Experts of a small language model: 30.2M parameters, 4561 steps.
Below are experts of layer 2 (counted from 0) of a mixture-of-experts language model. Rows are named router (the router's row for the expert), gate (a neuron's input weights, with its number), up (a neuron's input weights, with its number) and show model dimensions 0-255. Each number is 200 + 30 x the weight over its row's rms, rounded and kept within 0 to 999.
Before each expert's rows: "comes after" lists some tokens at least twice as common just before its tokens as in all text. This comes from a sample of Wikipedia text that the model never trained on. Tokens count by the router's weight.

# expert 5
comes after: "\n", " ", ")", " 0", "==", " ="
router,223,189,187,207,195,195,222,202,226,179,234,228,139,175,200,181,179,222,230,263,176,146,215,211,191,224,192,190,232,149,194,181,178,243,235,222,224,222,175,190,192,200,244,191,199,220,157,202,180,247,191,193,214,159,200,251,216,167,248,227,196,165,214,180,179,205,213,213,186,199,225,203,249,160,212,173,181,215,239,236,216,210,228,203,161,204,191,213,160,224,197,247,216,197,174,184,243,191,190,262,225,117,161,247,183,203,231,234,183,195,147,174,192,226,202,222,221,173,229,206,190,269,181,145,199,204,174,268,216,194,133,209,231,240,211,220,183,212,190,159,193,253,206,221,201,147,151,203,218,170,198,198,187,213,257,199,201,213,189,245,240,162,229,217,189,213,235,180,242,166,179,172,140,207,142,189,243,190,197,233,163,251,181,195,224,195,260,137,240,249,208,231,214,197,168,207,166,268,171,202,243,141,234,228,234,210,214,176,220,190,161,147,186,179,164,175,251,238,219,225,222,171,232,172,173,193,205,182,218,232,217,142,182,175,180,175,213,207,161,195,174,185,246,252,192,219,182,207,226,234,241,215,142,157,253,203
gate0,219,159,240,195,260,176,255,219,178,297,171,190,192,199,181,216,188,232,187,240,231,197,166,251,200,165,208,230,176,174,235,188,183,107,156,184,164,201,197,234,151,188,212,201,178,169,159,244,190,211,217,190,185,129,194,188,161,178,174,184,208,174,195,161,128,204,210,213,207,245,167,262,261,161,195,206,192,203,176,211,196,160,245,220,125,209,156,207,176,144,221,205,199,226,250,194,200,184,167,186,193,179,262,227,152,200,152,121,205,218,218,181,186,189,227,249,147,180,169,183,212,134,191,225,232,208,207,216,219,217,179,182,209,181,243,162,164,163,215,193,179,231,227,222,259,205,196,189,172,229,210,234,185,170,153,169,215,179,193,183,205,203,238,190,220,217,199,212,186,168,209,184,223,191,170,150,193,189,154,188,210,165,197,277,236,229,193,212,157,197,174,194,225,196,231,177,242,184,150,186,190,227,214,189,197,201,238,179,245,222,198,186,207,192,196,202,250,195,232,171,200,206,240,149,188,193,222,174,206,184,181,144,179,137,183,257,190,228,211,210,195,193,213,188,178,206,151,185,167,182,224,206,190,266,191,237
up0,212,209,161,203,176,168,150,280,256,208,178,243,198,167,159,238,218,189,260,200,175,239,182,161,195,217,193,156,190,161,154,175,180,149,226,233,240,160,226,210,166,211,195,257,174,168,195,215,177,148,194,210,182,203,180,217,180,162,232,241,246,224,205,198,214,199,203,228,166,188,205,208,183,165,187,197,176,219,202,119,215,191,154,200,220,185,165,172,193,191,176,141,194,160,133,233,172,195,182,164,216,242,203,183,197,170,198,222,182,203,196,235,240,159,243,215,175,210,205,151,118,193,234,194,180,193,233,229,210,172,188,252,215,191,218,266,195,161,251,173,242,209,193,203,180,196,206,172,208,203,198,201,176,212,188,235,243,188,231,173,147,226,226,177,251,199,185,238,219,227,192,178,172,205,227,150,219,216,185,190,167,169,204,192,189,183,175,215,145,230,233,210,182,230,220,233,168,195,225,207,222,175,184,171,273,102,232,162,213,233,201,226,200,158,239,223,226,188,204,219,150,230,231,209,194,215,226,196,216,204,242,185,154,127,218,170,168,237,194,218,179,202,192,141,178,147,238,184,230,180,194,162,177,197,209,257

# expert 1
comes after: " the", " a", " to", " and", " was", " his"
router,232,207,199,141,234,212,218,211,191,178,257,239,164,208,178,153,217,251,167,188,229,193,185,152,232,179,221,180,248,159,181,203,161,204,232,155,193,211,225,197,211,207,145,226,145,145,238,179,187,176,245,190,172,227,205,181,218,225,179,194,176,198,168,210,217,157,205,203,256,212,265,200,212,253,207,247,186,186,209,168,178,186,156,221,229,193,225,194,198,239,165,211,227,179,202,192,154,152,216,163,125,183,235,276,186,259,183,201,143,209,224,199,242,185,171,251,155,182,232,209,159,172,221,185,169,232,219,161,250,205,178,228,227,126,216,263,228,202,211,161,185,170,181,185,196,181,217,217,157,153,189,210,203,173,172,137,217,191,245,218,263,232,187,217,183,230,150,222,184,220,186,248,193,185,184,172,193,226,150,195,199,156,152,180,135,173,174,244,239,161,202,229,243,208,153,251,156,216,158,206,193,213,212,204,230,177,185,240,162,235,220,202,225,224,154,197,188,185,180,184,160,183,181,192,155,211,196,208,171,214,182,219,211,156,204,244,225,200,179,224,164,209,179,185,147,183,201,217,222,174,196,172,224,206,171,187
gate0,195,168,215,240,217,201,209,209,160,220,216,155,208,175,196,254,239,185,183,211,233,191,214,230,173,196,160,194,145,194,195,241,238,241,163,194,177,208,195,186,202,166,167,251,183,193,181,189,209,187,155,200,222,233,180,189,201,207,213,213,162,216,224,206,197,191,141,105,190,205,160,144,245,210,225,213,200,184,171,187,213,151,155,211,255,204,214,223,195,217,202,159,184,218,197,198,119,204,166,244,187,220,189,226,200,249,180,222,167,144,235,237,190,187,218,218,216,233,205,199,177,199,247,197,211,226,230,171,184,214,189,201,181,209,227,165,185,169,154,193,160,222,192,194,215,145,163,222,168,196,191,246,172,189,194,221,220,213,222,230,109,130,183,225,159,217,195,166,197,234,142,173,187,245,170,186,153,192,235,226,190,229,200,217,191,224,239,208,127,239,255,230,226,129,148,217,230,228,195,273,191,224,170,185,224,238,206,215,126,197,250,184,233,208,225,228,243,231,258,153,212,193,193,186,150,233,158,246,200,176,157,227,209,207,235,202,227,174,189,190,175,200,137,203,223,192,205,174,252,219,199,214,203,165,189,221
up0,234,200,188,188,224,169,275,203,202,231,143,214,233,222,196,193,197,190,212,214,147,183,171,161,222,214,190,218,193,177,189,200,188,138,207,131,188,176,194,235,117,202,225,289,219,177,214,181,204,214,254,212,202,198,216,220,208,214,179,206,218,198,176,170,171,241,232,162,150,267,139,179,228,210,239,172,158,168,140,226,180,228,193,248,218,171,190,216,196,230,197,214,233,219,232,201,212,176,243,208,214,192,188,198,211,227,220,219,212,190,148,219,232,191,179,153,189,205,200,237,162,230,230,224,185,208,195,184,206,250,205,195,267,199,171,200,174,199,157,237,206,202,180,159,164,200,248,177,226,233,256,248,177,151,204,257,191,181,186,172,273,191,172,168,186,205,184,219,141,193,154,233,215,183,235,176,214,183,209,219,224,173,254,230,167,230,242,191,178,171,293,269,200,228,249,209,209,174,235,218,159,248,204,212,163,190,183,165,190,198,220,210,228,178,249,201,197,216,148,211,193,208,195,221,188,159,227,206,247,234,226,153,230,199,161,214,193,243,200,227,203,195,197,181,162,193,186,193,116,173,212,176,180,173,179,198

# expert 7
comes after: ",", " of", " is", " in", " to", " as"
router,169,196,181,193,210,211,170,244,235,230,184,194,239,218,200,153,182,201,217,181,184,239,157,233,190,211,194,219,154,162,218,195,212,208,170,278,196,233,199,161,210,159,181,162,147,214,202,195,221,176,118,180,197,158,229,170,159,170,195,225,203,187,230,198,216,187,194,171,212,241,196,215,171,214,226,199,169,211,190,196,228,169,201,171,180,185,210,228,210,136,205,217,196,189,220,203,148,251,259,210,196,219,198,111,193,181,134,244,257,222,177,210,199,179,197,201,235,195,166,182,216,174,204,161,194,208,215,173,194,195,190,196,187,233,122,223,179,119,185,212,243,236,183,184,228,196,264,209,218,249,231,235,243,262,175,196,233,194,196,195,222,214,284,127,197,199,210,234,208,218,165,169,236,184,200,179,157,194,242,193,184,181,173,220,195,193,169,156,190,196,214,163,259,207,193,129,217,225,194,196,256,216,211,207,226,155,223,213,224,164,257,252,192,188,207,194,186,228,224,223,223,243,191,214,228,232,193,224,195,183,231,184,230,161,208,200,167,147,216,205,215,186,161,216,243,222,249,202,172,188,143,235,237,154,252,153
gate0,205,245,179,202,211,190,185,195,248,173,138,198,252,234,182,197,186,183,155,143,227,205,216,195,243,208,192,232,257,182,178,183,193,186,210,239,204,228,156,191,207,114,157,190,209,206,213,215,166,176,188,190,171,209,282,213,224,185,218,188,169,222,219,208,198,257,203,149,184,232,208,259,187,163,206,152,184,184,189,213,160,202,183,166,267,246,210,208,220,210,226,199,281,210,155,173,204,185,109,146,192,186,210,218,229,256,197,187,175,252,163,225,159,213,209,272,239,217,230,189,243,153,186,203,226,178,163,236,188,157,217,211,258,216,176,207,228,161,202,123,219,229,227,253,204,214,219,200,203,178,187,163,209,225,260,224,218,199,261,247,143,195,219,150,188,212,199,153,203,200,193,221,236,190,199,213,239,194,200,170,225,146,218,268,198,212,148,246,224,188,203,205,208,215,201,196,174,226,211,200,210,211,200,151,206,227,208,242,216,183,213,213,222,203,195,242,199,210,174,262,203,207,223,243,165,219,215,197,215,213,253,146,171,214,160,174,188,218,180,221,178,173,210,186,177,253,170,215,188,225,212,186,230,217,193,179
up0,193,212,210,301,176,248,226,161,170,247,160,230,179,175,236,173,234,219,186,164,229,159,195,204,155,189,176,142,192,216,221,213,225,205,177,173,195,200,208,211,195,226,179,188,227,234,220,138,261,240,183,204,219,195,179,221,225,201,205,193,215,188,136,194,193,153,215,181,246,224,117,190,181,201,190,221,184,215,205,191,190,144,231,207,183,182,249,167,143,192,224,223,241,155,242,220,170,220,195,195,151,212,204,144,232,207,195,176,251,226,187,184,174,184,172,205,195,171,206,200,194,176,214,180,219,224,173,182,194,213,194,201,181,146,197,234,152,249,181,248,244,221,249,196,214,185,197,153,197,182,172,163,178,168,174,230,195,221,122,232,252,246,170,260,235,221,220,246,159,190,204,160,213,239,162,171,179,223,202,132,244,182,215,175,165,217,174,206,196,172,200,182,222,257,222,171,216,201,215,204,228,232,225,273,198,201,230,190,198,172,145,193,192,209,171,212,207,209,157,244,191,210,191,207,230,157,179,162,191,209,206,220,267,194,252,183,174,194,225,208,271,266,232,195,218,171,152,171,209,209,203,158,188,205,195,232

# expert 2
comes after: " |", "|", ":", ";", " 3", " 1"
router,171,208,213,195,224,158,245,163,221,172,222,172,161,194,222,182,172,172,265,258,170,182,238,198,238,173,169,266,247,231,259,215,263,165,163,215,229,178,174,203,193,217,163,222,225,248,192,177,187,196,215,254,209,243,199,212,180,191,224,190,204,205,189,194,216,202,201,195,166,177,170,173,220,217,203,180,202,182,195,190,158,233,225,225,161,233,135,178,149,206,166,188,205,214,193,157,172,216,153,178,168,193,192,190,211,121,213,218,207,185,185,226,195,212,220,179,193,218,178,206,186,186,180,263,236,234,189,189,186,156,244,195,176,232,181,153,181,193,218,197,222,212,208,243,160,215,225,151,211,200,217,184,180,219,202,237,177,201,208,222,163,199,238,186,194,205,195,191,205,272,254,206,257,235,241,220,175,192,249,207,219,190,196,228,199,234,200,245,184,191,205,150,149,171,243,188,225,219,158,177,139,199,195,205,201,267,140,174,215,183,183,221,143,193,229,191,174,143,183,188,199,245,236,138,211,229,207,200,231,135,197,236,225,216,196,206,233,197,223,171,176,277,187,258,201,182,97,203,180,162,148,187,168,211,211,158
gate0,189,212,211,151,203,211,216,206,204,179,224,173,160,176,213,186,219,205,214,192,196,158,245,195,173,191,256,251,222,192,148,267,186,189,217,177,194,210,268,190,207,192,235,200,239,185,196,193,255,213,175,269,196,195,195,216,177,169,222,222,219,225,214,192,202,173,221,216,245,164,126,207,273,240,168,202,185,195,174,238,181,227,219,232,242,137,205,169,232,206,189,205,221,176,167,186,177,158,171,189,182,251,200,197,173,206,235,120,174,207,189,226,211,181,185,217,236,190,145,215,238,240,235,230,226,173,185,159,190,215,231,212,252,157,215,174,234,213,229,193,181,247,197,187,263,195,204,269,196,193,172,186,208,184,189,170,200,203,200,224,229,208,155,187,154,157,205,201,168,185,184,237,202,152,194,260,188,238,200,161,203,178,171,226,215,222,160,212,146,170,191,222,185,118,209,233,129,240,178,228,187,176,165,157,230,225,178,165,153,205,233,238,183,132,191,190,259,189,195,213,262,189,210,261,196,230,189,183,212,115,246,169,189,182,188,178,214,210,213,208,170,197,210,210,208,164,188,195,190,209,162,184,192,133,202,219
up0,213,178,211,242,191,171,199,221,203,239,231,209,181,257,197,164,157,227,232,240,195,260,180,162,257,203,155,183,189,196,233,213,165,241,206,196,217,271,184,167,154,198,190,269,220,197,170,242,191,169,188,172,199,213,155,180,189,171,263,164,217,211,182,231,144,220,195,169,242,206,212,211,238,191,275,155,166,211,221,198,208,257,195,207,196,223,165,186,208,176,213,251,225,125,217,252,220,222,131,203,189,203,156,252,230,155,173,203,198,193,192,208,215,209,148,203,190,175,200,191,220,138,212,192,205,222,194,263,203,206,215,198,254,212,252,218,208,187,204,228,151,219,262,194,206,170,222,219,208,220,248,194,189,200,208,200,148,201,288,199,236,221,239,220,281,174,199,192,198,215,205,193,238,207,190,210,208,200,148,220,215,180,173,265,205,164,234,219,231,184,208,224,205,208,219,212,213,216,183,163,216,209,176,200,133,201,176,213,223,135,184,175,220,181,173,237,208,225,228,213,153,211,214,204,193,230,167,170,216,187,142,193,161,186,229,191,191,137,172,207,218,274,209,167,159,194,190,154,203,197,242,176,199,175,174,179